From a checkpoint of a small mixture-of-experts model trained on Wikipedia: 17.4M parameters.
Below are experts of layer 2 (counted from 0) of a mixture-of-experts language model. Rows are named router (the router's row for the expert), gate (a neuron's input weights, with its number), up (a neuron's input weights, with its number), down (a neuron's output weights, with its number) and show model dimensions 0-127. Each number is 50 + 12 x the weight over its row's rms, rounded and kept within 0 to 99.
After each expert's rows: "comes after" lists some tokens at least twice as common just before its tokens as in all text; "raises" lists some tokens whose logits its average output raises strongly, later layers aside. This comes from a sample of Wikipedia text that the model never trained on. Tokens count by the router's weight.

# expert 10
router:42 63 38 61 62 63 38 65 43 61 35 47 36 33 61 41 40 40 36 40 39 40 35 61 55 39 63 40 41 65 38 32 66 42 61 64 39 34 54 60 34 62 42 62 57 38 41 63 66 36 33 51 35 64 59 39 49 58 36 62 38 64 62 45 59 59 48 50 55 61 66 59 58 64 57 39 33 50 35 63 65 57 35 40 65 63 43 59 63 33 64 38 58 62 60 62 66 39 62 60 62 39 42 61 64 37 36 65 60 31 34 62 59 41 40 64 61 63 68 38 37 63 37 42 35 65 62 35
gate0:72 77 49 50 68 48 46 45 58 53 54 24 69 49 54 50 60 59 33 55 53 56 56 49 59 35 40 41 49 53 46 41 44 42 57 37 41 40 46 52 52 49 89 49 56 34 47 52 48 48 43 59 43 45 32 34 49 35 20 67 46 60 48 47 39 64 46 28 41 42 46 69 60 60 51 35 71 52 61 52 60 29 26 52 54 51 35 41 42 65 64 65 59 47 45 60 46 35 62 58 57 45 61 48 50 74 60 34 39 21 58 56 40 28 45 54 50 42 42 38 63 58 62 37 32 74 64 43
up0:40 59 51 76 43 38 21 59 29 39 56 43 40 60 52 64 38 28 66 61 43 50 66 53 55 58 54 33 35 43 50 63 66 52 31 24 24 38 47 59 51 47 48 45 64 31 63 39 51 49 40 68 56 37 59 43 47 46 39 60 48 50 45 43 64 55 56 39 58 52 33 44 43 33 53 54 38 62 67 48 33 54 46 42 48 63 43 18 49 54 19 53 35 35 67 49 44 40 38 47 68 28 58 37 53 45 46 55 45 43 70 51 53 35 56 59 41 49 47 63 45 27 26 62 55 52 40 42
down0:52 59 40 22 48 66 51 54 56 54 45 54 73 68 53 35 59 51 48 42 49 29 52 52 49 32 35 52 56 45 47 37 69 37 36 53 77 85 41 50 61 49 51 47 34 49 31 45 59 30 47 43 42 47 53 51 68 50 82 31 64 67 26 49 29 50 51 65 23 59 62 66 58 32 58 57 41 50 34 39 49 51 53 29 41 64 42 57 68 32 64 62 46 70 44 35 57 54 47 59 59 66 57 42 46 55 66 46 55 44 62 42 35 60 61 52 37 43 59 50 51 55 42 56 51 67 45 56
comes after: "1", "9", " (", "8", " M", "″"
raises: "ions", "ify", "race", "scribed"

# expert 95
router:40 64 40 58 63 68 32 66 38 63 34 43 32 36 61 42 37 37 37 40 33 38 35 58 61 39 58 40 43 61 40 36 62 39 62 66 37 34 49 62 38 64 45 63 59 59 38 64 62 36 39 54 38 60 64 35 49 57 38 65 39 63 59 43 57 62 54 48 58 61 64 62 61 63 60 38 36 50 39 63 64 57 36 38 66 62 43 60 66 37 62 40 50 62 61 63 66 41 60 61 58 34 43 59 64 42 33 62 63 37 35 61 62 40 38 62 61 64 66 35 36 64 40 41 35 65 65 36
gate0:46 32 34 41 46 40 58 50 41 43 36 55 39 39 47 42 40 63 39 50 74 62 68 46 46 35 72 46 43 55 36 38 23 51 58 52 55 55 38 35 45 45 48 53 32 09 59 57 41 48 45 25 26 50 54 58 39 43 33 29 41 50 61 55 84 54 19 44 77 35 55 48 56 46 57 49 39 47 60 54 41 46 40 42 50 46 48 63 44 53 78 31 42 59 53 58 54 50 45 64 64 65 50 42 53 40 49 56 42 56 25 55 53 44 50 50 57 46 54 44 45 55 66 40 42 45 73 32
up0:56 57 62 44 54 57 54 35 33 44 51 61 51 49 50 35 56 42 62 51 44 41 36 51 24 45 36 73 59 60 46 45 56 78 38 55 65 41 44 34 61 61 51 48 40 24 39 47 69 32 63 45 36 58 47 37 42 51 68 48 54 59 51 49 50 66 25 58 46 61 47 59 75 51 47 37 50 65 48 63 41 39 33 38 40 49 45 67 59 35 34 61 65 70 54 66 47 41 55 61 62 41 35 39 42 69 53 82 58 50 39 69 70 31 66 47 48 38 70 35 51 43 40 46 61 66 47 63
down0:46 56 62 73 52 42 42 63 38 45 50 19 51 56 63 57 50 64 56 59 49 51 42 38 39 43 53 58 43 64 53 60 40 56 31 43 46 65 53 52 33 13 59 36 56 61 40 18 51 42 66 40 58 72 54 47 65 38 60 59 59 31 34 36 30 37 46 46 59 31 54 64 60 36 48 49 39 36 58 36 38 27 46 66 27 57 48 33 51 42 64 70 30 38 33 48 56 58 49 39 71 56 45 71 48 63 47 44 55 51 67 67 48 56 42 60 47 49 44 42 42 61 62 42 45 48 42 33
comes after: " ", ".", "3", "0", "1", "9"
raises: "ight", "season", "itude", "limit", "mile", "erie"

# expert 101
router:41 61 37 58 58 66 41 65 43 60 37 45 34 38 60 39 43 37 35 41 35 41 40 61 57 39 63 41 42 64 39 36 67 41 59 63 36 35 50 64 35 65 47 58 62 45 41 67 63 35 30 51 35 61 61 35 56 58 36 65 34 67 60 50 62 62 52 45 56 64 64 63 59 60 58 37 34 51 38 64 61 60 37 39 65 62 45 60 65 32 65 39 55 65 60 64 66 39 60 61 58 37 44 60 60 47 33 63 64 33 36 65 63 34 38 60 60 63 65 39 40 59 39 41 35 65 64 34
gate0:48 51 51 58 56 56 65 52 72 57 53 38 29 35 62 58 27 53 13 51 47 51 43 37 46 45 85 44 43 43 32 42 67 44 48 53 49 39 39 64 58 37 47 68 83 41 59 55 53 38 62 57 37 59 68 31 31 52 22 62 62 41 63 53 48 56 74 24 64 51 45 34 59 67 41 37 57 55 53 56 59 55 52 39 52 55 41 39 49 52 41 59 55 39 57 60 49 49 57 55 53 19 53 39 69 55 50 61 43 35 47 52 63 31 32 48 57 53 51 49 53 58 43 43 60 48 60 31
up0:44 69 39 30 68 57 24 40 48 54 31 42 87 37 47 22 61 57 41 52 60 53 52 40 23 53 39 69 65 36 47 44 35 42 45 53 56 55 65 44 49 50 43 69 58 67 41 40 38 45 56 30 39 52 37 24 61 68 37 58 53 51 49 64 38 61 53 50 41 35 49 65 52 64 40 33 54 36 39 63 50 48 50 51 59 43 48 44 68 72 49 56 56 61 55 31 43 45 52 48 55 53 45 37 50 71 59 66 64 30 46 42 52 36 49 45 79 41 56 41 33 60 53 43 39 49 35 62
down0:60 60 55 47 53 34 42 63 51 38 62 46 56 44 72 53 34 40 51 43 46 79 49 55 50 55 51 58 32 43 45 52 51 64 42 44 53 28 45 42 39 54 63 38 68 66 51 55 68 43 47 28 42 36 57 37 50 43 28 40 51 57 40 60 76 47 56 57 24 53 47 46 50 55 63 33 40 71 50 35 34 46 30 81 41 49 33 47 57 54 24 50 55 60 40 39 42 48 46 64 46 35 55 59 64 40 61 40 46 41 43 37 23 56 57 26 50 33 63 64 69 59 51 47 44 42 82 44
comes after: "0", "9", "1", " (", "2", "8"
raises: "?\"", "\".", ".\"", ").", "!\"", "?"

# expert 4
router:37 62 38 58 63 65 33 67 37 61 38 48 31 38 61 38 40 40 38 40 39 38 33 58 57 37 65 36 47 62 48 37 62 37 60 64 39 35 55 61 35 63 39 59 56 41 41 66 62 36 34 53 35 61 61 37 50 59 35 61 35 67 60 44 59 60 50 46 52 64 63 63 60 65 63 41 37 48 41 61 63 57 38 37 60 65 40 58 64 34 65 39 58 61 58 64 68 38 62 57 58 39 37 64 62 40 33 62 61 35 37 63 62 42 38 63 61 60 67 37 34 62 39 40 34 66 62 38
gate1:49 48 63 70 38 31 56 52 76 35 38 59 62 47 76 40 29 68 47 66 36 38 62 29 55 60 53 48 59 41 42 51 59 46 68 52 39 55 39 35 60 50 58 70 47 50 43 52 48 55 56 67 67 70 40 51 39 54 64 43 36 51 47 28 45 72 56 34 45 49 52 58 52 67 39 59 60 45 69 38 60 49 39 20 56 53 70 24 57 54 53 52 65 45 39 52 68 55 40 52 46 63 50 62 37 44 43 42 73 35 60 52 66 47 54 31 40 65 64 54 67 37 50 62 36 64 57 32
up1:60 39 42 57 49 58 38 52 49 57 53 61 47 43 39 42 70 54 53 52 73 59 36 29 50 38 61 65 61 26 39 38 31 78 41 44 57 53 61 66 43 53 58 27 61 42 43 40 29 44 66 39 66 44 23 56 48 64 41 58 52 56 65 41 31 40 32 67 46 45 45 57 60 57 73 55 54 39 54 30 27 52 50 61 43 57 43 51 49 27 69 47 35 49 46 66 42 69 37 27 51 57 39 45 50 74 50 53 58 59 53 45 33 51 55 49 70 53 41 47 68 78 41 35 46 49 54 46
down1:61 77 39 53 59 65 39 43 38 29 41 35 31 55 42 54 50 38 54 55 51 63 43 53 54 56 34 44 55 49 37 45 46 41 53 42 57 60 48 44 68 48 59 47 38 37 52 52 51 74 29 56 61 50 49 51 68 58 62 32 57 39 54 57 31 59 47 51 45 32 47 33 29 25 54 49 49 61 56 61 60 31 59 41 36 28 56 67 42 26 80 48 54 26 64 58 53 30 44 34 53 43 71 70 48 47 37 46 69 47 39 41 61 51 56 52 31 25 44 33 41 53 69 38 56 48 44 42
comes after: " ", " (", " a", " J", " f", " for"
raises: "ier", "ill", "er", "nning", "ld", "len"

# expert 103
router:39 61 45 52 55 69 44 65 36 69 29 49 39 45 55 45 58 47 37 46 39 42 47 64 58 22 57 47 42 67 34 32 63 47 50 57 35 37 53 69 11 59 51 59 54 47 49 64 62 32 44 46 32 53 61 36 58 72 46 49 31 59 57 47 51 61 53 49 54 66 71 52 56 59 52 52 40 45 48 65 57 55 47 40 69 77 53 65 71 41 57 49 50 62 59 60 61 41 50 57 54 39 43 61 56 50 23 73 57 37 46 60 64 34 38 57 60 59 61 26 30 54 40 47 29 59 49 36
gate0:73 75 52 47 42 33 60 63 35 56 40 51 50 51 58 32 68 71 36 36 51 27 56 63 56 49 60 48 28 42 34 44 51 70 54 50 31 49 53 47 60 58 52 71 48 43 48 55 39 41 63 57 44 63 44 48 68 84 71 51 23 48 56 38 39 48 41 43 53 50 60 32 37 78 53 63 60 33 50 58 55 56 49 54 51 83 65 63 45 43 43 54 26 56 60 47 27 37 50 66 61 49 55 60 48 29 39 54 43 37 52 52 44 37 51 46 45 50 58 62 51 44 45 63 52 43 24 46
up0:48 48 48 50 40 57 57 51 38 38 43 36 56 48 27 50 63 82 49 42 39 49 73 59 56 62 52 60 55 40 52 61 42 65 51 41 32 53 26 28 58 44 50 37 59 45 48 45 21 50 55 43 63 62 36 43 68 62 62 35 31 37 40 45 43 35 59 52 52 34 59 37 39 60 54 54 45 36 62 47 57 57 50 51 45 73 72 47 49 63 53 57 16 39 60 42 44 30 46 57 56 57 72 56 43 51 38 60 37 37 64 51 65 23 67 45 51 52 60 59 43 36 56 60 59 35 16 53
down0:49 34 53 47 52 49 60 87 55 64 73 50 65 60 38 71 54 41 37 72 36 67 43 61 56 60 46 53 53 43 44 63 37 70 67 58 47 50 57 54 64 41 36 52 26 63 49 42 61 53 42 41 37 45 42 47 43 44 47 34 48 57 51 61 72 40 68 51 30 33 50 63 58 42 57 35 50 46 45 45 47 42 49 60 52 41 41 23 55 62 56 82 61 58 39 61 63 66 58 31 46 53 45 52 56 39 53 43 51 32 56 68 62 58 44 65 55 55 47 44 62 64 55 39 32 27 65 79
comes after: "2", "0", "5", "±", "+", "_"
raises: "ür", "ist", "ists", "ally", "rough", "assi"

# expert 106
router:39 66 33 62 67 60 35 69 28 60 38 43 26 37 53 40 43 44 39 42 47 47 44 52 44 34 68 36 55 68 52 29 56 41 55 65 33 28 65 65 40 58 44 53 56 56 35 62 62 40 40 64 38 65 63 25 40 54 41 71 36 56 61 47 70 57 58 36 52 58 57 55 53 60 65 38 48 36 39 57 64 58 39 34 62 55 38 55 59 30 67 36 53 61 60 62 65 48 57 56 52 31 31 50 63 58 39 59 57 28 30 57 54 45 42 60 59 64 64 35 37 55 40 45 39 65 63 44
gate1:48 60 52 43 46 68 35 48 42 55 40 55 45 43 54 27 54 64 32 63 55 44 56 48 74 53 29 50 78 64 65 48 32 26 44 46 53 42 54 31 38 42 27 38 50 61 40 47 63 45 43 57 36 55 56 55 39 43 65 45 53 37 37 46 56 35 45 63 49 53 34 35 44 55 29 53 70 67 60 50 78 25 42 31 51 38 36 39 57 61 41 51 56 60 45 50 29 73 50 40 59 36 47 40 33 66 46 43 61 39 51 20 48 69 56 63 50 49 58 39 59 46 71 48 54 68 49 44
up1:36 48 59 43 51 43 44 24 46 47 50 32 80 44 36 43 60 38 88 49 54 56 55 62 63 50 44 43 55 65 67 42 51 33 56 33 34 57 59 41 48 32 43 45 02 46 41 45 56 57 52 35 39 59 52 67 38 40 48 65 36 45 29 35 59 44 42 47 58 63 49 54 43 32 33 37 62 51 58 49 57 49 68 36 52 46 36 33 60 25 55 38 31 46 63 50 38 60 34 48 40 52 43 34 46 46 46 61 44 28 63 41 58 50 56 52 51 36 56 50 58 47 49 50 46 63 68 63
down1:49 39 49 57 59 33 69 58 44 60 54 62 62 44 30 69 35 47 61 49 72 29 64 50 47 47 57 56 53 71 43 56 61 43 42 43 55 48 52 48 57 51 35 51 64 65 60 60 52 58 53 73 35 55 53 40 51 72 60 44 45 39 44 56 60 66 64 59 43 68 42 49 51 43 62 52 28 38 36 54 63 64 49 49 39 34 62 64 43 56 49 56 54 51 64 36 64 38 71 74 37 74 54 73 41 56 70 36 36 58 69 41 42 47 70 36 33 69 46 59 43 55 41 32 71 55 52 81
comes after: ",", "s", ")", "),", "\"", "ing"
raises: "curr", "se", "late", "signed", "tro"

# expert 116
router:41 61 36 59 59 63 36 63 35 62 37 44 33 37 61 41 40 40 37 41 37 40 36 59 59 34 62 39 48 66 49 37 63 38 66 66 38 36 51 61 36 61 42 58 59 40 41 65 62 35 30 47 36 61 61 36 50 59 35 66 34 66 62 45 63 64 53 45 53 60 66 62 57 63 59 39 33 48 39 61 62 58 39 38 62 62 44 59 66 36 63 37 60 66 59 63 66 39 63 60 57 38 45 60 64 42 36 64 65 35 34 63 64 40 40 59 61 58 66 36 36 62 37 40 35 63 63 38
gate0:38 29 65 56 68 61 38 44 49 55 54 45 46 49 41 57 36 63 57 73 35 22 31 48 47 59 36 47 56 55 67 61 36 56 59 56 40 48 38 53 36 35 74 52 58 54 65 48 45 30 28 55 39 34 63 60 43 59 40 38 69 57 50 51 64 66 41 58 45 55 73 64 31 78 81 34 42 52 39 58 48 58 41 29 41 26 48 69 40 48 66 50 57 39 44 62 78 56 67 57 43 65 52 52 50 49 33 42 64 51 61 49 44 53 46 39 57 64 45 42 52 52 57 52 55 51 43 32
up0:80 50 31 60 63 48 86 58 59 54 45 50 68 34 55 46 61 61 53 59 58 68 53 50 57 49 72 56 42 34 33 58 38 30 60 40 62 60 47 32 54 59 42 39 49 58 36 36 44 70 59 51 54 44 40 48 34 63 51 80 26 47 27 45 40 44 57 35 52 45 50 49 56 62 28 56 56 42 51 37 52 55 58 53 55 68 26 27 31 44 56 42 25 31 46 40 49 34 48 62 60 43 51 48 46 58 58 47 54 38 46 20 60 49 35 52 54 26 48 42 53 56 43 55 54 43 55 49
down0:37 43 45 70 24 44 44 47 52 56 59 62 54 44 41 45 52 63 51 48 62 47 53 47 65 48 40 44 47 73 50 37 46 32 80 57 34 52 59 45 44 72 36 50 52 53 50 58 47 67 57 65 28 36 58 60 64 53 49 37 52 61 56 72 50 65 37 34 45 59 58 52 37 56 42 14 56 45 51 42 65 55 62 52 43 54 63 51 14 77 40 44 60 38 62 44 60 47 42 64 37 48 45 53 58 50 59 51 51 73 72 39 46 55 73 53 62 73 50 71 60 43 57 65 50 49 42 75
comes after: "1", "9", "0", "5", "8", "3"
raises: "ald", "ran", "rian", "roy", " Swing", "\")"

# expert 114
router:41 63 36 58 60 65 44 65 40 63 34 41 36 34 59 38 45 37 40 40 34 38 36 62 62 40 64 42 47 64 51 35 63 41 68 63 36 38 52 62 36 64 39 59 56 31 41 64 65 36 40 49 37 65 61 37 49 59 37 61 34 66 64 46 59 61 48 46 53 63 62 61 60 64 61 42 39 40 37 62 64 59 36 37 61 64 42 59 61 36 65 37 60 67 61 61 64 39 64 59 60 34 42 61 63 43 35 64 58 34 37 63 62 33 39 62 62 62 65 36 36 61 38 36 34 63 63 39
gate1:28 50 30 49 75 53 64 54 46 61 41 53 64 34 77 57 56 48 41 31 35 41 27 54 52 41 70 52 56 44 66 34 45 62 62 66 60 36 74 50 52 77 47 55 49 45 39 61 46 43 36 65 42 70 60 53 66 44 45 65 35 57 59 59 63 61 48 57 68 56 53 53 76 69 74 36 40 56 57 51 64 48 56 27 43 75 50 47 54 33 50 58 44 54 58 62 57 37 57 44 75 43 39 59 58 56 55 47 49 56 53 43 67 52 40 58 58 60 50 29 32 60 33 39 48 56 63 44
up1:73 39 71 58 43 41 49 46 35 37 53 53 52 46 34 52 57 42 37 42 77 45 42 36 36 37 64 57 61 40 50 69 47 54 42 59 50 58 17 33 55 51 45 60 44 64 71 52 47 61 37 20 51 37 46 57 59 59 57 25 70 58 38 43 45 46 38 59 40 51 62 47 52 33 61 60 26 20 33 38 38 42 49 46 39 55 46 32 60 49 78 53 34 69 44 44 46 59 47 36 45 73 59 51 61 45 54 32 44 51 36 52 42 61 57 62 56 42 34 56 47 42 58 57 31 64 48 64
down1:45 54 56 46 55 39 72 66 70 53 65 51 41 38 35 50 57 33 52 60 52 51 58 45 46 33 44 63 39 61 62 53 61 42 63 60 40 35 71 30 51 64 46 48 83 37 48 41 68 24 58 59 33 48 51 62 33 50 37 53 75 60 51 61 61 64 49 38 65 47 70 58 53 48 53 50 51 43 40 51 30 51 42 55 81 52 38 41 60 59 38 39 75 36 59 54 64 52 41 46 50 41 53 40 41 57 44 61 31 74 20 51 52 56 56 39 53 66 46 59 41 38 65 36 33 48 36 66
comes after: ".", " (", ")", "|---|---|", " was", " ="
raises: "Japanese", "Norwegian", "H"

# expert 89
router:39 62 37 59 64 67 39 64 38 61 35 51 37 37 60 41 42 40 36 41 41 38 37 63 56 39 57 40 43 63 47 36 64 38 58 66 36 34 56 60 37 64 42 60 55 43 39 65 64 38 31 55 36 63 62 37 47 61 37 61 36 66 61 45 63 62 54 48 57 62 65 61 61 60 63 39 43 50 35 63 61 58 37 37 61 65 40 61 63 33 66 39 57 60 61 64 65 38 61 59 68 40 44 61 64 32 32 62 60 34 33 62 63 41 37 62 60 62 66 36 35 60 37 38 35 64 63 36
gate0:39 63 41 55 58 48 43 54 38 60 44 43 45 48 58 38 42 29 36 46 39 28 47 54 62 31 59 33 38 53 52 33 50 46 41 59 54 35 39 54 34 61 43 54 55 45 52 64 65 32 43 51 43 59 58 28 46 45 36 62 46 62 62 43 71 58 42 43 66 59 64 64 54 64 64 47 48 42 42 61 56 66 39 33 61 58 26 74 53 42 72 35 63 62 60 77 62 38 60 59 37 39 50 55 67 47 45 63 73 30 46 55 51 49 34 57 64 68 63 31 53 58 45 51 42 69 64 17
up0:43 63 61 67 43 42 62 40 65 59 60 30 59 50 66 58 57 64 46 56 56 55 69 47 81 68 37 49 42 29 53 49 33 30 34 38 41 73 53 54 64 58 52 33 39 54 52 63 55 63 43 54 46 57 45 41 41 52 53 48 62 30 59 57 41 53 49 42 66 44 46 25 39 39 21 49 49 70 44 53 35 37 57 54 17 57 42 46 48 39 73 39 53 60 65 56 37 47 55 51 32 48 66 35 51 38 61 44 57 50 41 48 29 30 34 56 33 49 41 54 50 57 57 55 62 67 28 34
down0:51 43 30 46 41 61 59 55 54 67 41 40 56 72 62 56 63 34 52 48 47 35 50 50 56 51 75 36 22 21 58 62 32 44 20 58 43 49 67 41 38 57 29 39 50 66 42 34 47 48 45 53 47 61 50 26 63 50 69 41 63 60 30 43 53 51 64 43 56 38 53 37 47 52 28 45 24 52 53 46 54 61 36 77 39 33 41 46 38 44 37 48 32 63 46 40 59 59 55 59 39 48 65 45 67 42 50 51 40 36 57 64 56 45 47 49 35 55 47 63 49 34 51 49 75 54 24 57
comes after: "s", "3", "4", "5", "6", "7"
raises: "ally", " £", "page", "one", "featuring"

# expert 87
router:40 60 53 57 69 64 45 64 56 56 33 35 42 32 66 34 37 43 38 45 49 38 38 60 57 46 57 36 41 62 32 44 70 43 70 59 40 40 50 60 39 60 37 60 49 32 43 66 69 40 26 65 44 66 58 41 48 65 46 55 39 66 56 33 52 70 61 39 61 64 58 64 61 60 56 36 41 42 51 60 60 61 36 37 59 69 52 62 63 42 57 39 64 62 66 62 65 43 66 63 56 44 45 65 59 37 33 63 63 33 44 60 65 44 36 64 62 68 65 38 40 60 38 39 39 65 59 38
gate0:39 64 52 74 43 40 53 67 30 60 40 39 57 54 59 47 54 50 45 45 57 43 52 61 47 50 63 39 29 52 67 61 44 43 53 75 27 42 53 66 42 58 75 59 42 56 69 48 39 36 69 37 36 58 41 47 36 67 22 60 50 54 54 42 49 40 62 35 36 40 54 42 50 60 45 55 52 43 61 74 36 47 34 38 55 62 43 42 69 40 52 56 46 66 62 63 46 23 53 56 66 46 49 64 53 40 65 40 59 56 47 66 54 37 29 30 79 41 35 53 37 76 41 59 55 58 53 41
up0:42 57 46 69 29 58 58 61 28 59 59 49 46 59 25 57 54 46 46 49 71 37 35 75 35 34 61 77 53 68 43 53 43 69 20 42 55 55 34 45 49 62 51 62 36 46 44 59 47 66 46 33 40 42 56 41 57 59 42 47 39 54 54 69 55 49 44 68 53 57 70 63 35 72 28 48 31 26 54 45 56 31 45 38 52 25 47 40 42 47 47 51 39 62 47 38 53 44 28 35 46 53 20 53 43 47 46 54 40 59 48 26 36 53 45 55 49 60 43 54 36 53 51 51 34 45 46 70
down0:52 41 41 48 54 55 57 44 51 41 60 49 48 55 51 26 65 54 70 44 57 49 27 60 44 55 52 40 76 60 30 64 60 59 55 40 61 64 62 60 79 31 39 46 67 49 28 37 45 66 61 49 54 33 68 45 53 59 55 34 50 34 46 44 24 47 59 29 42 43 47 75 61 48 49 50 59 46 40 70 42 39 68 66 68 45 67 54 61 42 55 32 41 61 36 39 49 36 49 71 39 50 57 55 52 58 54 43 67 66 63 50 55 53 41 58 55 44 46 23 70 47 35 52 42 78 54 32
comes after: "\n", " |", "-", ".", "|", "=="
raises: "D", "In", "La", "International"

# expert 20
router:44 54 44 58 56 56 48 58 44 55 28 48 44 47 64 28 39 38 41 24 47 49 36 65 49 46 54 38 36 60 41 46 58 41 54 57 47 33 62 76 45 56 42 72 63 38 26 57 61 39 42 62 42 57 67 43 55 64 45 64 33 60 57 48 58 69 60 44 62 65 58 54 74 56 61 36 35 42 28 59 69 62 48 50 60 50 52 73 54 41 57 35 52 59 65 53 50 38 59 66 43 39 43 67 74 52 44 55 60 38 22 54 63 32 37 68 64 53 56 33 52 63 27 39 42 71 54 48
gate0:48 61 41 50 77 50 60 45 43 49 37 70 42 40 47 53 37 57 44 63 39 32 42 61 76 38 79 40 38 56 25 52 45 47 46 48 46 16 66 54 44 39 42 35 57 50 51 42 56 59 34 55 45 54 40 46 57 53 55 76 53 58 41 74 57 82 42 49 49 41 64 59 46 54 46 52 42 54 34 50 32 73 62 51 63 56 52 51 48 59 46 60 15 48 35 58 50 47 35 51 52 49 45 66 46 55 51 55 77 36 50 51 49 43 26 23 55 42 55 42 57 60 42 77 47 39 47 48
up0:51 41 59 48 28 53 46 47 41 53 59 43 66 57 61 43 78 40 60 35 51 49 45 47 07 59 10 46 49 37 51 54 48 45 53 50 45 69 67 61 62 54 47 74 46 51 49 59 57 54 63 49 54 51 55 76 45 42 60 57 47 43 54 25 51 37 60 62 60 62 48 36 52 45 52 51 52 50 53 10 56 38 44 52 46 52 53 59 59 46 48 48 86 51 66 46 54 47 56 41 54 41 50 33 28 49 48 40 23 51 72 45 64 63 59 56 54 58 59 40 49 46 40 30 52 62 61 46
down0:50 63 53 28 34 69 46 44 51 56 78 44 51 50 36 38 55 62 57 54 48 30 55 66 32 44 51 50 61 40 39 59 53 47 48 48 26 50 55 68 47 54 63 54 38 39 39 54 48 32 27 43 42 48 39 49 41 36 61 51 61 64 50 55 58 47 53 48 49 69 50 46 39 45 42 51 26 56 52 47 45 42 49 40 67 36 18 51 57 38 51 45 54 71 69 68 70 46 57 37 65 39 75 50 31 30 23 38 32 56 58 48 58 57 40 40 65 67 27 37 23 59 60 43 48 45 61 44
comes after: "\n", "==", " ==", "===", " ===", "===="
raises: "===", "Other", "====", "==", "\"", "Awards"

# expert 78
router:37 59 41 49 57 61 44 61 41 64 33 55 37 37 58 44 34 33 39 40 35 43 37 51 48 33 55 42 46 66 48 37 68 42 69 67 47 36 58 63 37 64 47 65 63 45 39 60 70 37 42 60 30 59 64 36 45 59 43 61 37 63 57 42 60 63 58 40 50 60 63 61 58 56 61 37 51 53 30 60 71 57 40 33 69 62 40 58 65 42 67 38 63 61 59 65 64 42 65 59 70 27 38 61 58 42 35 60 66 35 35 60 59 38 41 58 61 65 70 38 40 61 39 44 37 64 61 39
gate0:26 47 65 68 50 55 64 51 55 57 61 44 62 46 43 33 56 53 64 43 59 32 44 46 71 34 47 44 24 39 57 43 37 28 46 32 44 46 45 66 48 39 49 62 51 61 44 57 33 63 68 50 71 65 41 46 63 58 51 50 33 50 64 35 50 50 48 42 55 65 49 69 46 48 63 55 31 44 55 78 36 44 33 41 38 40 64 50 44 42 37 31 73 58 50 48 50 52 54 54 44 36 72 58 70 62 56 45 70 58 69 36 58 33 32 62 72 38 48 22 59 47 35 43 39 37 56 50
up0:19 46 71 41 34 36 66 33 34 71 54 51 64 56 33 34 74 49 71 50 50 43 49 35 33 52 48 69 34 37 50 33 43 42 45 35 48 64 51 62 55 42 56 72 54 48 31 36 36 58 56 51 40 51 33 61 66 32 43 54 42 47 52 50 34 38 48 27 40 46 37 46 50 47 59 52 40 57 42 73 11 50 55 56 54 50 44 40 37 56 34 41 68 63 49 43 38 59 41 47 48 48 49 37 45 42 60 45 36 73 68 38 43 34 51 58 66 37 54 32 45 55 44 45 59 38 42 53
down0:49 41 51 51 52 44 50 51 37 30 41 46 51 59 48 60 73 48 30 30 57 49 46 51 34 50 67 50 55 58 30 47 58 27 55 53 53 59 53 51 40 36 37 35 53 65 44 43 27 28 48 52 39 80 51 23 52 44 42 39 30 46 58 61 60 45 50 25 70 65 64 33 60 53 56 35 47 53 30 65 67 53 51 66 58 58 41 42 46 47 52 37 54 53 58 59 42 60 59 57 43 34 45 43 49 65 42 64 30 77 61 42 43 16 45 62 33 39 52 60 42 69 39 36 58 34 40 63
comes after: " |", ";", ":", ");", "*", " became"
raises: "matic", " km", "mouth", "scape", "side", "cular"